From a checkpoint of a small mixture-of-experts model trained on Wikipedia.
Size: 9 layers, width 512, vocabulary 4096, 66.4M parameters.
Experts: 8 experts in each of 9 layers, 528 SwiGLU neurons an expert, 1 pick a token, a sigmoid router.
Below are experts of layer 5 (counted from 0) of a mixture-of-experts language model. Rows are named router (the router's row for the expert), gate (a neuron's input weights, with its number), up (a neuron's input weights, with its number) and show model dimensions 256-319. Each number is 500 + 40 x the weight over its row's rms, rounded and kept within 0 to 999. Numbers have three digits each.
Before each expert's rows: "gets" lists some tokens that make up at least twice as much of what it gets as of all text. This comes from a sample of Wikipedia text that the model never trained on. Tokens count by the router's weight.

# expert 5
gets: "\n", " a", " the", ".\n\n", ".", "\n\n"
router:527533462511557503570557524496539460460477515470536521513504508469560480454514589492523525564493508514500514491472417464507464471484541481550507498431428510501563538455502487555565442525503503
gate5:503425497501530445524509443508477498473540558469527548457533469458501514536535452480550548393518495545503435514523583476544463544466427489496515502468441439506487528545491520501515555555500516
up5:454531538513496547514534528493529546522519488512512546590522497567512513479496501502538548406515453482417505547444529482492481452457446568469429473485480551514453423484553563485499525457494474
gate6:463518551525488559512552475541452546520474463538534539450475454470480449574549483525512518521563493496477544522435489538486421503501545463488441513526475533481498443529457523511544443496458458
up6:498510546556449534492473489469479506535458482539477529443407396485533467521463516490535490552509434518493496585491455529520497525522508433593490556444487509492511550497486516506557539501530465
gate7:589465567484494442494556494447500457477504553462517560475494523507538486560510489467578481496480496535433449527516484511498528556588517504535551497474493532465510465586463519516446517531477478
up7:488514450484419505511465456460524499500476466589548448545514494488522513489482463523435539530478551500456534517503482467488467477477474497481460484582536520500435529453475521503516508505459471
gate8:505483484491435507490503446625546465484528504465546465487496503492515458541479391407523493556497488435479485498540483499549512545536522492522460508508480431475428508508516500427500508508491497
up8:539510454528450464511503487535432379524478555540466480462457492511552470538516520529532526538487477508458529485450539475474516531546493499482565490517472518566499471487485531476511504535513514
gate9:450445479423510516460450457519517531485500460460494529477512438511422477529516463545511485444485479466493520531552551548558494547480525469517488475501406558443544548484521508505471479510503543
up9:529490528529514489528477487519526534463502528507502520556600615506464553496463475509479505543495483528488452476563512466473463465493500460463499484542433577470490512539494531451427517516572481
gate10:529483508529540524519501505539528515509447457559496557508474548473524538434511448586524458539434466552479475537498477524456434533543409520574454522440482513534488498453453524511525412560495508
up10:480527531503546446451462557502486503499518501545552526527492486545530558496501526470474424497456502524475538544525493548506557447467504573470471480550539515454498499442532538503589449404460451
gate11:469486514487511512453529576638471542477488543590516493519494528478543533464519501482539471504582509521480442470464529529510482507455539425501523442541457526537495483514497504451506546502460528
up11:504520480516470517392455545516495562502482447469533467515584558547524462465474488405556527479562539506495498497570448447501547546512500503525464476500566437535492452505466508555519524501507465
gate12:494481450443455468537560549555503484598485533449450495553496418472547587445508462460514515495513581521453487458489533538512565527542490459525542504545456482550454533533473535491468520468459507
up12:535448538498484510523438454457487535449520434558546493450470529555452474485548514557527447563526501431506511497542482453560465501433502520504448564416514598469488487525524507493555496532501543
gate13:486414499549511572471450501475494483551468414517512456556505442545498367514515495519481488559513478534528613511450536511586474443482434482536505496470477532521522569529460592499496491528519524
up13:483495488499537576510494457439507450535506481494551481594548541527482510506549544521458518486472552456526543519471448490615521467479490581468486539426504607500574574482535500539562468460438519
gate14:469539469519489458412522499490473490483495539501453578496508528472484544472467476563494507424516487459464507573548442524523445540479543511526426516440509509518559471455464472548498535453479502
up14:521465518464457489504479532424507513523501521523559572518505524462552560535528578536585498480526526506501512509451529473508486463505461460469488464500454535506500500456558526504514521494478497
gate15:459490509578566508489433520455476528491568539490536481612453476463589545546475464516525444512446502483466518457533520519547517522573492468496465537475449500543480474523533526454472519459508550
up15:463437472572528434577449529486495501425586536495595544529546497510563536479540489526489483523467476457504447477467581461496487518410526504516505517459504569478465476471514493500549547502488488
gate16:540479482455522485486570519507455522487529527441532484499422537498468536498470506459508451552491530455603496545541538597520454463525501536450523545510466442541488536471484476434561466493484481
up16:464512520514469514473507494486513485507497486545486529462512480530471532404487547505459413529554442501548420466466526432479490475495570472484543447513506424491531545472535553525481568499433515
gate17:514513493538546546552531544653511497529547455478467490431533515441466444497467498515435485536429524530512500464459419489450568564534497499515473430462533516633452573512473493504528497491496480
up17:490470520500492552462468473496473450518461475453515507462471454547454527548568456448518524508446453505540485497556533541496471485555490475467532546519501505462559490519530534482560462537474474
gate18:531537554468562466495473555566505518465484586557439491496583494492568485524437486423437477484453514427543516524506445471514457478486500448540522457488513490546488523392476487450469467473570479
up18:497455453434573544505493496448466514495480490505570451480455445548507480493487460508516513498469528458498520518509568551442519454466521552500481527438459484503421494568563512459492548528499526
gate19:443522575496514473452515442444495525499514576562488507553510400437500466525462491517483438577530550485570480503540474571474525505536462598502444497483514472490495504551452492460523517462502512
up19:523527472420568519630532470477457501463502509461497525556585542513553449493533466613533542460466496525516515501550478514493484549493439550542459491444446554528474533514508467548547454529537427
gate20:474504498490475483481499501517508575517540502469481539468557487454479496462519515552487506534484552471499482549464438540373474484473529480532480575450512585502572472527498494560492469532465497
up20:550545520488540434554505462510485561456470568467513534446527468405525412473497530505363496520510512488531544477431493479430458447459535450530443444531470505487517541524529496498495448517557554
gate21:510472513526459516506470476443530538542590548505465531535523556498504477498487469561494511471493502516517546578466518458482460458492455499555498472448561490488497522485469521502469464496504532
up21:492529529402453469478538468511455492453459465496440548531525477565495440510537554428551522572573479564570500485497569509520387544538499494472535484569496459481524461528458479452528465459528491
gate22:525522497436526486515496461480500516471540528460439567530484494524451451548461472485483538512490458439459487450417477468462516539481494502532527424503433510416442453426451563436491455497475432
up22:462477485531462552485490477521550600518516473554506450499499419478448494429550499505433428498537482459443453533434543549454542465474458549480527560482551431522503537532493495465524541489527519
gate23:511475524431530554458465530544546561555469477552524495615470475479503487522522525523422480488562441532499517500484531532451510485527523501547548472484515431458499458456547545388464522452529492
up23:441481526526566500500468470537504496491443511457499457435507515560511450514531474473512537563530527455568544502488444493447541503559506499512409501533468563479503509555464505448526437509452409
gate24:511561430442539499478511528556451530524473434451454512444474485578497472492481463477542443568410494506532500579503456527470432489504518531517467476492520571517520475553448513515475456428462492
up24:544477485441552517561521519478461472518582484555475524423462446502523528447429547468513525455441538397491538503488453546528531532527478535568466541446484514587492434533439505468462554480530438
gate25:450427496517573473536450439492468537505542539523471466532525496444442488558539473497544569464448545461512597424438500590559532488515484460500511471524510466401518509446464495487536455500573396
up25:497484397504559462551449501517527564500520498516539483534474414422612534485543501445468527561505581498540477561409523487472477520423552509541478511501493493499495430538483468511507506445556472
gate26:510481549498515545452520571491524507473580532486527430505500515476505489489476456511523487531482550424509475542496502553553491481480510495571522537504451523488479483546374521490553493477507505
up26:533517512533455503513490551466479544515539528475545458461480522554548450491476549511530460469522583475551518511475436449485548595501461493488528504524514537531500513505442494443572515459499546
gate27:562538526483467565492502482461499573562468471583486482533555561488514542505527486575467461531557491514488529461420526451420491521491492525469500468496505549493485486500409574482532458477510488
up27:523552514500497580452483437463506557550519492599487363445456543528502554532505537518500494607475460502560528455529467563574548386447482473451435478493488509435533540455459536496581487497486485
gate28:509477553531423435466527472500558476481435496510519494472501505541539521530519472503504520483513523540466409461510443486465500478518488458515543529612550498453496425534573519530463520516448516
up28:511516503410611504600444532489482583490510508451440514506527472487439504522480520464471458465524574538559606518513505526491469463480452406486488440432513521519475533462410486469533426485527572

# expert 4
gets: " in", " In", "-", "In", "ia", " United"
router:482548499537517508492509476480444503562473502446475469448506527508497461488481463446507515460530578516488473476494513533535490546585476482513372457550414467528536440481511541453513448479461495
gate5:548531488526506494499539542462528464529496467517487486519487508483521488497507525420485472498475541545500518548499446530563483485516525511502546519529458512502472494537453482457504459513503463
up5:453510469543559469500492482487496570525538443461537460476493490430478447506479444556519544501487550470545465471488478517510454450471521496487534524581511527487485491496545525476544527584505531
gate6:542472463500483482517494490450460529511452522618472446493520522444466434520496492532453609483607517527533480543462540475515483492495475518518509525487574530436572510494508397498480550511486566
up6:444528558563458484557559487488525480488475557560526512540525486488471488484479476563464440507498486513493534472495551456515480464459560475552492514545485512540505495472473598481511558544485513
gate7:440436520514518486491496509549507520545511449522535523487451492516547445534498500468527461470556532483398460525464489528520447470497525488529468467475508497430509523481547501413516491477493536
up7:508491500495491477530500534535496482511511486502493481465475543488509518438513542475511494543491543484545457490493554546619489533492499483501511522460467532537519484469551468487468471493472460
gate8:541523523466488557413511471465521522452516518429515453488526535543535468481494531433400431448401574601562522505515532438510532500525506383456553534499513500445490502484516447550526530461526481
up8:534555474448504513484488537480456467497486509479450482498538553523429534508548562479465457470480493545478505481571508449501515528586500485465518508509590493473536491466509479518469565448552485
gate9:562490471520471554556469476437479527588514477421499459439510527499495556489479482533491554492522522512536452500508446514438518492498510471483505521512500434497508488567444520521510510469472519
up9:488543475416560485581530520465490499524450476484506517413519530495442530501481546520489558443514617532483486530527481445491502510481499657533468467459515521489533536531532517504488510462526517
gate10:518539454494541498460461449541541424508475498517489501505545470499494495425465451533520487500443534484492523470469510469463512525486455468504494466440486490522506537536516479427462527471540582
up10:517547509454529449478529525492480454497457574501416475490560401455427504449515517522440451561494449502487555530485556478431536532568499483540523560429457547546589495486496451529441537447535543
gate11:470488500464481424490421543498508430492384506592546518469494522496524538509549599440432514578633495497429543538477472458469529507528512544508560528529523480442554471472536451429483507530539455
up11:461596489463487483620518433442513517540567488495521493504443506561521510453411501538550516456438476474500450493522556502506563458474447464490507447443550480494425497442546526522529579521477559
gate12:536480506504516443464527533458509488488509470474492490488481393533530516495479462567450525529516500548507515469546539459540474474467498441482538502515547494455476445492512466474497494482493477
up12:486465477454480509470468468530460539420489550491480451477493540506480567524508395514531436477474512489600534542491506453466471421636394485559420562476499442508441494520499505525532493501488506
gate13:575525495467475453562483489442499508480444545450502475467557518549433569533461517437593478567464446535489539498492490423512496443484477540474429496557512528593416501485508518542553470520481499
up13:476525531533531504526475533438580511496479541500554513512508477458467535485514524484467512533467469462463486479487457498483552426432503437493505442457570474490546433492501528447567458463439370
gate14:476488435523470581500539505515493550543498501489465480508485534457517561516459424497569541464455522505550465478532497440474495478475490525469526532521527491466497505507587605540449586507470537
up14:511500457528505506520439468441498443469394540493465508554458522522502427603421488463525461470532550498424531455533476442514535451558479515448445530535462456485477518553483469476561516536456574
gate15:574547611548510451461577512551498482566493465514452449505479518492515419489509512500530452547506481547478481534464536507533471532501507480503563484474509446452619467472561547450454533429482528
up15:571548508504478427551488568482524468392459553557458520569474483538546436450462488495487510540474491500526506493503521516521591487526514392467540494533495510478499511499490509500545475542393499
gate16:502538468439496497474537527488522502444500518473508512515500487487524471506470529528495478441577471550514490495534522521534566485438503504565451565532489524497416519509474529602490489463474459
up16:452455582559551509470470498450523483466463509510557523496549533504599479484503546475518533436514523491473534506520519486460514518502426421453517496429466493507471561470506472514490499587468579
gate17:567516565580529532576488501435518513449527541508493545505487516505460485600530532504499524475505544517555514508441510498611525472505550551469430418516462545499487507481516518509483490398578436
up17:456403504438491484391533497499537464481499454466514499482575524487547417500536544472538449526539467477452528579502438497464458481578484443519508451512475516545460511555465496486508485491532524
gate18:459452498487536468551504575475538479540507450607512474483521482534536550482490510443527501534581547500464520495456484528459541512487515468547481525484477458526489505512530527434484497588435444
up18:445508598544499480464481513509492482530441538531432501480505409508534462494452491494513490538471507520594493532464552454498484451462521474453424546504527563547526515518503519500442502533593536
gate19:518497549517550474488499469523470566578482513550456501556507500531518505494519381494502523516501468521484522505507553549536427585503471598568480493566538482467508500487524543425464549519525476
up19:513541485456455474458479523514434495435563533451489500461531479611524506510569448468506477518506514498425552505464543542473564494448491475480472551471464478557480514535526528531495567514476585
gate20:486489499543456539513498507575465475575484415510482493458498479534550518512467391414465481467496517497486591507448476573517483598483543461529459494407516424556521465524541594363402505496444385
up20:504462477462514502495502551508465530490538512537464509512472478568511503490544489503498503518483440515466510474580563463492493472554444429564489549452510456457437523435496477530502461492474578
gate21:580571555491473534531535570471467475535523548433543450422551582469508515502496492521434483506490504518468460501531455462483475529507450521459494515520487533541489504463527455579500558516484538
up21:501522482499538514517484479524504599489509416520533547535463437486519515490540566554495546513536500503560449563485437486456475498430551503495533488558456483504476469507514489524529436456575475
gate22:462493505528540512548496524455521513515523561534511515562514480476487463526488452407525493483490493487505479519482471462521505491543528435497480528435495455543422527459454532551537540537458523
up22:495511516457469471510574504425459451452485482418510476485448466451455531480548516520522500508439579472597489513577551509503447525504531559471523548499510508543437486588525452583519550436497518
gate23:520464531467502510564486481512491588546510520533486547460560457541586524473548477488528543441444489449479548512535491484510491433457442467541507527489467456461521509480458564509533468523485567
up23:472550537507488452519534494478531535511482502539550550466456511496441497524535509571380474433494519560458526456545466487462541486449477537471489479472486485555563473509434472482503553483484551
gate24:533454475538504453464480458465554482525492575456443407432475530530570498534467412499459443506457527524505429487575519518495470554567516486509502542478516526536476485495484525484462546529526508
up24:584533480539504505501481440502494488460476573453480487494553495522468458494602470515480585457486539525425523524537448532457440417547529573497506495474575533484529578467494539518549508515450561
gate25:497567499493514479503561520519518445533483491502494363436504520427463563509525563494505521449543503605509501590462490406417462510517466483497471491573491517463444529506498428478602512516531458
up25:563504503541496480520506482463479472468520524502497565470443417505416511490549450541501476499447503469442515477508496501506522522537510462558493499458546475499521424563442548453502507459498491
gate26:459468456550455543481559503478464509500496466515485482458559514572536569483499459518485501480479483410471508510571482488539483476550513506502505573556508442485465491489511481547542473472530397
up26:463480482484563428484508473527505520505468532512514455479483577575479560552528446523543560573550566515424461456594544558485462502490519485534457498527500530526597525494521452537533474408488550
gate27:546481531477523444557424529521542519503547435496471459546492570499439512476505495498542538527485509542530515473455447462449536524515519457489577517540449480472477491520444418549513488507549530
up27:449526538446495530531606531435495499502476537516509475525463537516515512537512596513564533556514550441517465449557473462461528455546536530504467528566513524525459476471551446453488487449509510
gate28:515575515515452528486514498488536549550578435535455506444518454502537496518543480479565491515509486470524417467480503499503461447450519432484467558502496516464581425506502558494564470517468526
up28:545537468427517563498525498512492539482503462425465515524452477452572496469481449495481476468445552495503486570514482559514554518476471506505463520413456537519515549474540484555462403523417512

# expert 6
gets: " |", "|", ";", ":", "y", " H"
router:538489460516530546558446491569475528556558513577499419532471539490556536501514434461499501505473555505460538504460482558554455523528561474567481515528474494478517454471471578437500521427503522
gate5:607533538528465543542520508501517516523536488521458513546487495421461493414510523590498530489520522524509413591485448528488421436465488550550510484499488460432499516507484522451569508480551536
up5:540579491507545461535549511417435521421444530499474456559508540545512497523563520510458487475538529559486461443444554482496464481510534481519480457529444540530598474518496537483503526475413519
gate6:383499517525411556545539521516420486529594471485479538499547500541517403471486550569540489431539492472511440468579514576559542509477499503525457481485508480444584507432545468504548435493511560
up6:487499459508448463536483476556540461546474480421458518540473487444390504495537494482464507460547544481505476570522503421485514469512446450545515512479544480476570500477512543599492561490546521
gate7:490463487533481580489483480449510542506431498543529473584422506522520542455497499504524526474476570504528561448469570482507543504542465580423473468515499460422592424553474408481516509453500552
up7:474489461411536516462414501490467488497449472512501529547526486474500442498526521517485484496475544521549562454458534437564495532517554550507429489479505490464539482541492474492510540563540441
gate8:490481478605552514574581598550545556483472464491551533519541388533449512481527459504541521553489513476475414526513515503490465471487378491530494470466490512481498506565458521532473499502495499
up8:571512524512508562538467523573495511594488552464453410530497438450543562494508441590469484510561531449532501508451445483476439450483540430509464489479494501461507477508480540547446477496527567
gate9:456461452511539432429565505519428520513508520506549492531534517471504485531498490463472462434478515560523413493508559505506555456514489474548592458511492503487458448478457490499492445537454524
up9:556423443452561455500539519494492459489588498517605523497619536397540497496447512442405556440510485487476483515559406499497525476595555492522522559516529509426443543491520463453448443526568462
gate10:455551481437474479459508549468447561504586547543486436499487492571385517534597547499482470483468492456475531431444541519491546487460451561540514480485409464435521520472477518466439449476445482
up10:467466563543549462477426503552583505508475493510502562504451462557524472488426525494532496506480438531504534521489472541538524523556530467494450492518503502507408497504523480578505504537431484
gate11:518563543538581522530434426482500485591446499530443537471482505553453487496457528507536472508527495574503478453472541513489555492556487535506489448499472507526519430519511498558455546473434577
up11:500480544480485550631480469554470531523429463500501408545466462494546533453475503480468533464522511465474460400516547545491449459489480496545534480474435481511485467489539503532498400500402504
gate12:502494531584469446569520490521442434442516396530458481453476505489471443499536502522460489510496425534543484464489565533560435505481461444531536565540457481490533517497474559489530486538383449
up12:521477575531545511576490508529477484458471478521513508485489548460435394518486534528460516511462491501519537536412494542516551498477517525459491510507505573430491505503446526499479522483511431
gate13:490500524558493533456450528512416558540542468504559536520536533513545502512456505524537439474483467517510507506515531440539586507519505572434449595468401490468503528506541469471466502550552520
up13:521526473509534577539560495505448441533543477465507471560529496490458526465540506540517447523506477472521496423436547432387498528467502444498493463494505508486447468465501504556606521505493381
gate14:448499538495529519481550568573458538484510517560537495443469543516544530476456512451470477472521449436479423502546506524538426558462505472475487432504532439526479473461460615492527512520510520
up14:489513495543494514532483512508518425566514502466529532494476438505496456565517477426506543520519521462476456506610509473493538474537446505493472459468393514528488571491521454513457507490585501
gate15:506513536485534547537544459479571537509472558511504544482550519516470515537582573559477488524491478493458532494425551533451501490479449502567508490520527468493507504427489505515450401476537533
up15:476543509511565522502470455540467510483437542545497494472521502511480495515521566472504463530456558540572527449447531608426424489482478448517505523497506452546488424449491475482433386481524537
gate16:487460485411543504471515472506551496541492583423546523491502568476487475515538415430508581539459466473538494519572561542527515468491461508509433505543609432455477470479540443542534466507490514
up16:536475463494540475560474567468485482536631515513553462505533542548536586490438456453483498530450540541469515504548463529447511588486470532445502473575518519549470452455494461473511440490507496
gate17:547497536477473490493403485569485467455513475458530505529440520489479495512498498488448476527549503497474502590484404502495524414528491559461536495511562504509550496545446512465543560569506495
up17:515537565581473552499409476600451513460567474493477537427558538439551465475559550554465542539518461488561417501499494479541441424494454499457504512514566517431494448483468543471450522461474544
gate18:427494427473555452536471463524511459542408530496538523547510503476562465521400511430525443503509486536464512464506471575548522524527527559512516461475448470563478566420471492479523483519503473
up18:528484516556524462435517570440507507496536539514479465513546433478432565529455433454469493529498529534503495590417478524408508425444498474488499489534444511504517465513538536449473523478567443
gate19:427475493425498538487463514470423469521483509539503491559465494489473433505417474450510461488480540421543564456384570460497494488477465532522513606525466500410491505509495506438474467467516548
up19:524532530561531475451485539462492475508453529549485527509570512457475495491470433490510566525568516447470572506482545464554441539533542452544516587494387488547564483509419503443500496482478457
gate20:520536467506489453586522502455481479511516475472431468505482454560505458457493467524535497513519475489569413462498486463539477480516488534474546479443507480470463491510555463456509452427457499
up20:525581568582550433497503508475440547496535590494469522465511509471492562380444567507475555506544480497440506467503504509540513486508455606472540562508484524536457523549490459476458538481512569
gate21:520452484419519517486508513465507525483544493526566477483506521523563466520564470476464509554523579451471510429480542473507550541521441476529472479507490471448515468495518493583514494491530492
up21:472468441539529445499451460517522541547428519437428474466535495409405456488459502508512481501417484451553475499456570484537480494462506509534534493485492470466491555446533534508495523507521489
gate22:569487460528515512545470484489571483519511468461492534498469452488502434514454494372473550468485451479485455410469509440477542522549491543500506517459470527521521483474532424473454509583506475
up22:576459483498525509513442480593512507463509481465418517483491483487454487488462467500386520515567485529535483470481476463480446488404526503453540462499516485407505490529435485508510494532522506
gate23:505550490533499510521469447529381454489512568440419473506490399478496495549559468490516496515470523426498507434528523553468480497518539528529471504589500467492516478459475500500501453469430412
up23:424430491469510502538473482456582536535503498529442462500503563475443522527470525526523480520523489553455466544433493509398534541514488460508534488442443457547478438493550460505489560534466452
gate24:509461462521455559521490536551437464484512540519526496513463486514524504454481529521526510443456501483528479386497518544515504561523536508421511474545526525523456522490557518507369456483446612
up24:446507547505545473536483513527505581514516469595530488535451434519427584517461494514503385500462582515558485493454415427525510443507502476492547514439510479506534531502440461487518478559429512
gate25:552512519481517532528533460509434418529524463466465506497492525470449540400431503554512438543546505463470508477533505494482521588527495454511470457531522485482503486551465544451397442438513472
up25:586483456505467520523571469480510515473490533587451536537403465526504493521588581439613485506485543465466536472463486452529418472521517604459487520518498533487492501455578516527575514550529488
gate26:448505506555477397503477543471527475498532595525476492443466452505546530461441492414422583550465567488445461532525488532481541490499484537472564473466540484502510498442512484444474562513558516
up26:501530482490543478509440410496467448470511519451398499500528490446603465514513442512514530492543496542469556427581514485449503539533479467513551446506514497509548496536490558551506486564526508
gate27:511459457563507531454528483455436506513446500498464463485510445435356477496508517454544466528543488463556469477488520534450468551482532407499531473507537455495559488504459578524532517525517462
up27:545503511530610497470500418523449503505473498472530472563457462533432448468441554501469518457444482560571424510466539556438535446528539473468479504489479503463458529502492515476500495486500494
gate28:471472533474445517462481529477407545462514515541520500469497508541525484494543486529504515537430529512478500429472596477547471533559517548512567531471556429582497397462531502554525479503439544
up28:475549455459503493479580444516382440473520464418507414520499555563456495420432494463502515482461494448576489495616568414482534492513433479518532473482496589528453423505494518489492449534455503

# expert 1
gets: "ing", "ed", "s", "201", "200", "es"
router:488506476489592508508489484518407532623506556469439508527446552562512464537454471470471533579542536545490528503539528511490533532578469494552553502551532525497588483458492591469502451480470516
gate5:542440452441498481554494613480500554528517574474526470499481494472413530575465457487493481518492526441631469460500485540543504511523451514472496488545492477485548538492426523541452473516550507
up5:491499477522593505541507538516532544549499529512558460502490474485492528482513506424514519485506586445517534514502476488528506476505516490532498484526544446529518519473429564472493537466531520
gate6:561497519497520492524585444534428520593470489487596488460512515559530511508509488422525480564525507541483495529458493518356520552492444503461550532521517477493487431529461531479510436487550531
up6:479432486492560490496476419512474548449456444532567476458478565512489442473501461398554506503554515467564582482464493554516498526485544441498470515489464463479519460518476511491534490524489446
gate7:528515442549542560503449482528520410562466511546456550506490543558468511430517469443513483506478477500530510609509508503442501441462530477518460412484560514556496480544493521480477552462435509
up7:509558462523507527474486496494520409463514420461544541459496544592431487379503472484491478460491488503526560497552500461496472540567497459533522485569554500497453463557504470445445614475478513
gate8:465513495528567498495498514461536451473483500514457428446519533508510422472472557498554530525468440567569579545401498543506526475516507539465449547546505438552517467469530540414487514460543511
up8:478467381469514581540504515486511440518458470489462484463461535523511521456535548529500504466464404611510543495480548485484507527479502506516486520481487491586489529507495557535543564528529418
gate9:503497503477502467556473521451505549525510487419504515567500537534513475519471482461545471489465535475513540487480525495523448483471523528461499499513465494554485530496471547520511521536551458
up9:485529533556526468432475501523523500490530489567545466527518484439433508471501456471482498481534489527496541514574506439460518507425532446506515529468514458529487579527519512467496480499521527
gate10:434481556537502521479604542432465478479491529511484423489482518537528555512470443471493488522438527555562548487498459509511505522482494475574449489399461511557479455549489423426473496447589458
up10:513500496430474487484521486443448414536532553465506516528469477519511523479514528492493451528521536463445470465515411526352555473460525514547466460531535528449535482498466501482513515472481497
gate11:488465540532564488499487569525542492543477448480505508463455506496442460504531551477474509460559511547492471443486532463566464566534539459514406435565527495409501473479484470535488512485503473
up11:483377499493520457519473477534486461507486519461519556532385556479483502420464551469484565500510469480491505432507549540476529529543471521492502457573547495478510478424444449522453555520518516
gate12:530505430475526458574480526447516523553501514495464456544470534519553517490542529502486480477460580576444518501478479473604515509545507487461463485530545495520511451436503482537530466497545488
up12:453512467461534439414511508491453537538501546532597505526476446490550457527473482424505543505597467505503428498528471547497506471497531542502485508469475541528497492521473556518497512544497491
gate13:442538469509479588456484510507494500481516521507484434500528437499448507527527541467463480506514537491484500525527552491529480517452404446559536499422472486491501476408486529507548528523567497
up13:539566517493474574513506512439552490532462478483463483485503462532466524553592493477637465491472449460550521525451499482478538486453507559514494528466502504542564488539504547499587568497553478
gate14:502544494573495489551479530556484441440500577581556466541512512514542493415562544450515543540516594437499515495474514522443539453419611493472460479553513512474517472439504422590525539511418457
up14:538573447475536516504405470412509440505456542485485505492529554460526545480544405557528555523513472509444550534537504477499452417573526496551473561514480518420504523535458491538493479521471492
gate15:529506485431534500523466432459525490469478500504484528534528448478560509468434519577462496538489505484508430468455502504506576510511460520474518523446510413429516495436516545478470526494534546
up15:507530494475498429459518450470515482460533514465514442487484506580536451513499480518563469565494525473524547545589442493571465591529544431509464528558531557500451433470529510487546421525483471
gate16:555521582553507520484504567458541395490492580503479519507460426505481541488556469463503486525517497430518575500481450441440506461527551419507482551482517487531414434471484489569477551528473529
up16:354433529508459453567512509540452561540548510438475521574449439492540541458462568444508495466488498584448481590518475511521517467550525559505522540557467427531512522500512502615494569464503547
gate17:421502507575502561435497465434527614512487532487492521514474565522541488486522438545508501547540511425495506541485504465562530484485522479469528547531460448468483567488499541511543445431543428
up17:509454512506498461518530430484489512541562465527566525476484440520514479542385505509454426532558484469424489515486489602580510524488536496557487518529472516483556472521522486495567511451469556
gate18:499436509532492506472452464494472534499523430402520543546516467562512453491466508480534527448525497467527441533427473461543483461547477500524509513522534536488521497455500511484501583459483524
up18:522514480487521491494477600518497543529545525488473501448470415412578582555502530539497496483564497465567507497453550575471549427422444535520477505472546525536487481493456538527502479465553475
gate19:491432480443525466581482486505490514531528522581427540473494486528458433555466448477489513554474507519515457528519562551529479514522507498555476485559543422454539599529481535596566579487506516
up19:568488496507508494539497490426501459555535543422472598526480462540448520512500597441464537520454470462459516588502535484530525527518550532492464474505511479544490565556476529452474480469472494
gate20:498571433461536534508522507463518461437466468479553450494534472561436508508490496448521495516475474416448486599468449472508431478511484441559475470489437512522460446484486484467446476518588439
up20:462556408515553507430457554432519471483554470495474481462531460548400509494469514487496462461527449454457544450452530460527464507520481512516470516472499551515463480458459529489490558476549450
gate21:525399486592405559446430535540470594510505497557459498533460486600506552486536484433560512502510496500438444467501450516538445524525520475440471528543460491428475520521536586501498486452400487
up21:519479529501452504467519493547511441501523499562482577503518483515490451495485478516470445503464506544439560503459548516509533589474585551495421542475515475581407557517530479491511462437492487
gate22:470484490532511456517434575457482507517559504482550500519559533465516514538424434497505545523518526496552483521494574357517477509427534507446499509459486572438487506533479413459502550495514466
up22:518496460522521482497460475487541454548527464560501494528447567438533443433524479504486513493400492489468550493470500555583509526505611529477493620486543454476539563524466549491452533469557429
gate23:551508542567535511563453528556453498542452479563555522523438551497496519539574528435555444443552466489492522495451486515483521539471519525556515488459480494511548467542529551410443484465428506
up23:523474531510498481534521574534507503513416522422513454518507438410495566512584463517533471493575492517490467537543543510529500551431514559495538501529486505476490496428485491515462486445514496
gate24:475572492541509533442406491499557464469582532485523455538520481492467527492558483554530459502517440542419472566565517546521476547491511416482477489482416475432512487524502524507527556522574568
up24:462454490427478425593488601413530526489505480575510458482513530448562510509568440493539491478513508528418477450501451525402455467553494555546463555548546449499512490526537519558511557528545470
gate25:504549477557456610487568561509487552543500559525435486537518544580396461572595465531526438412491562581518466553433475497473462520561473504471536523413514518451494511491530460460565441500500469
up25:462429477536445482492463530436493573491571599524526533525495542485454466495537495523531477463593513516526534558452531543538505519493503507471526499490530591479519531460497501573574518543555519
gate26:539517516448497492535510518494558470470480516495528478587522542518495532509480414491509460550465512548532500527532486500474545481437535429437501519516508441493496440516531487492479494513449548
up26:534472425479503496501544468463469528471457503444550486549580525447585539535483538498447480499481504528523479509518468509579527470531454541548464529497514559569554517466534460409489490470523499
gate27:528477489519498521481498494531483472549520527549406560553474521505569573457424456539436516550428558463486479526523536582499529533516524491547483476535511502487517534467473508492431496386491581
up27:518537602483452472438513533545499557518499534490508493492458505478590469460479540567510512572569467508491484482548528450459595434489445507502567496525527519459557545490467449519468451473449559
gate28:529500544428458501579470450550494468532547549595445488530375551516483482485528521511535479506478428561490467483463473497529498514514544526568495438537560501431470497529527524446454490529453525
up28:475541509502534484512449548481532484485480585493476460522594433504487549582545468542422474469505491431534528556632479508520471497497487452498511545498505463465467476535406510569529539521532543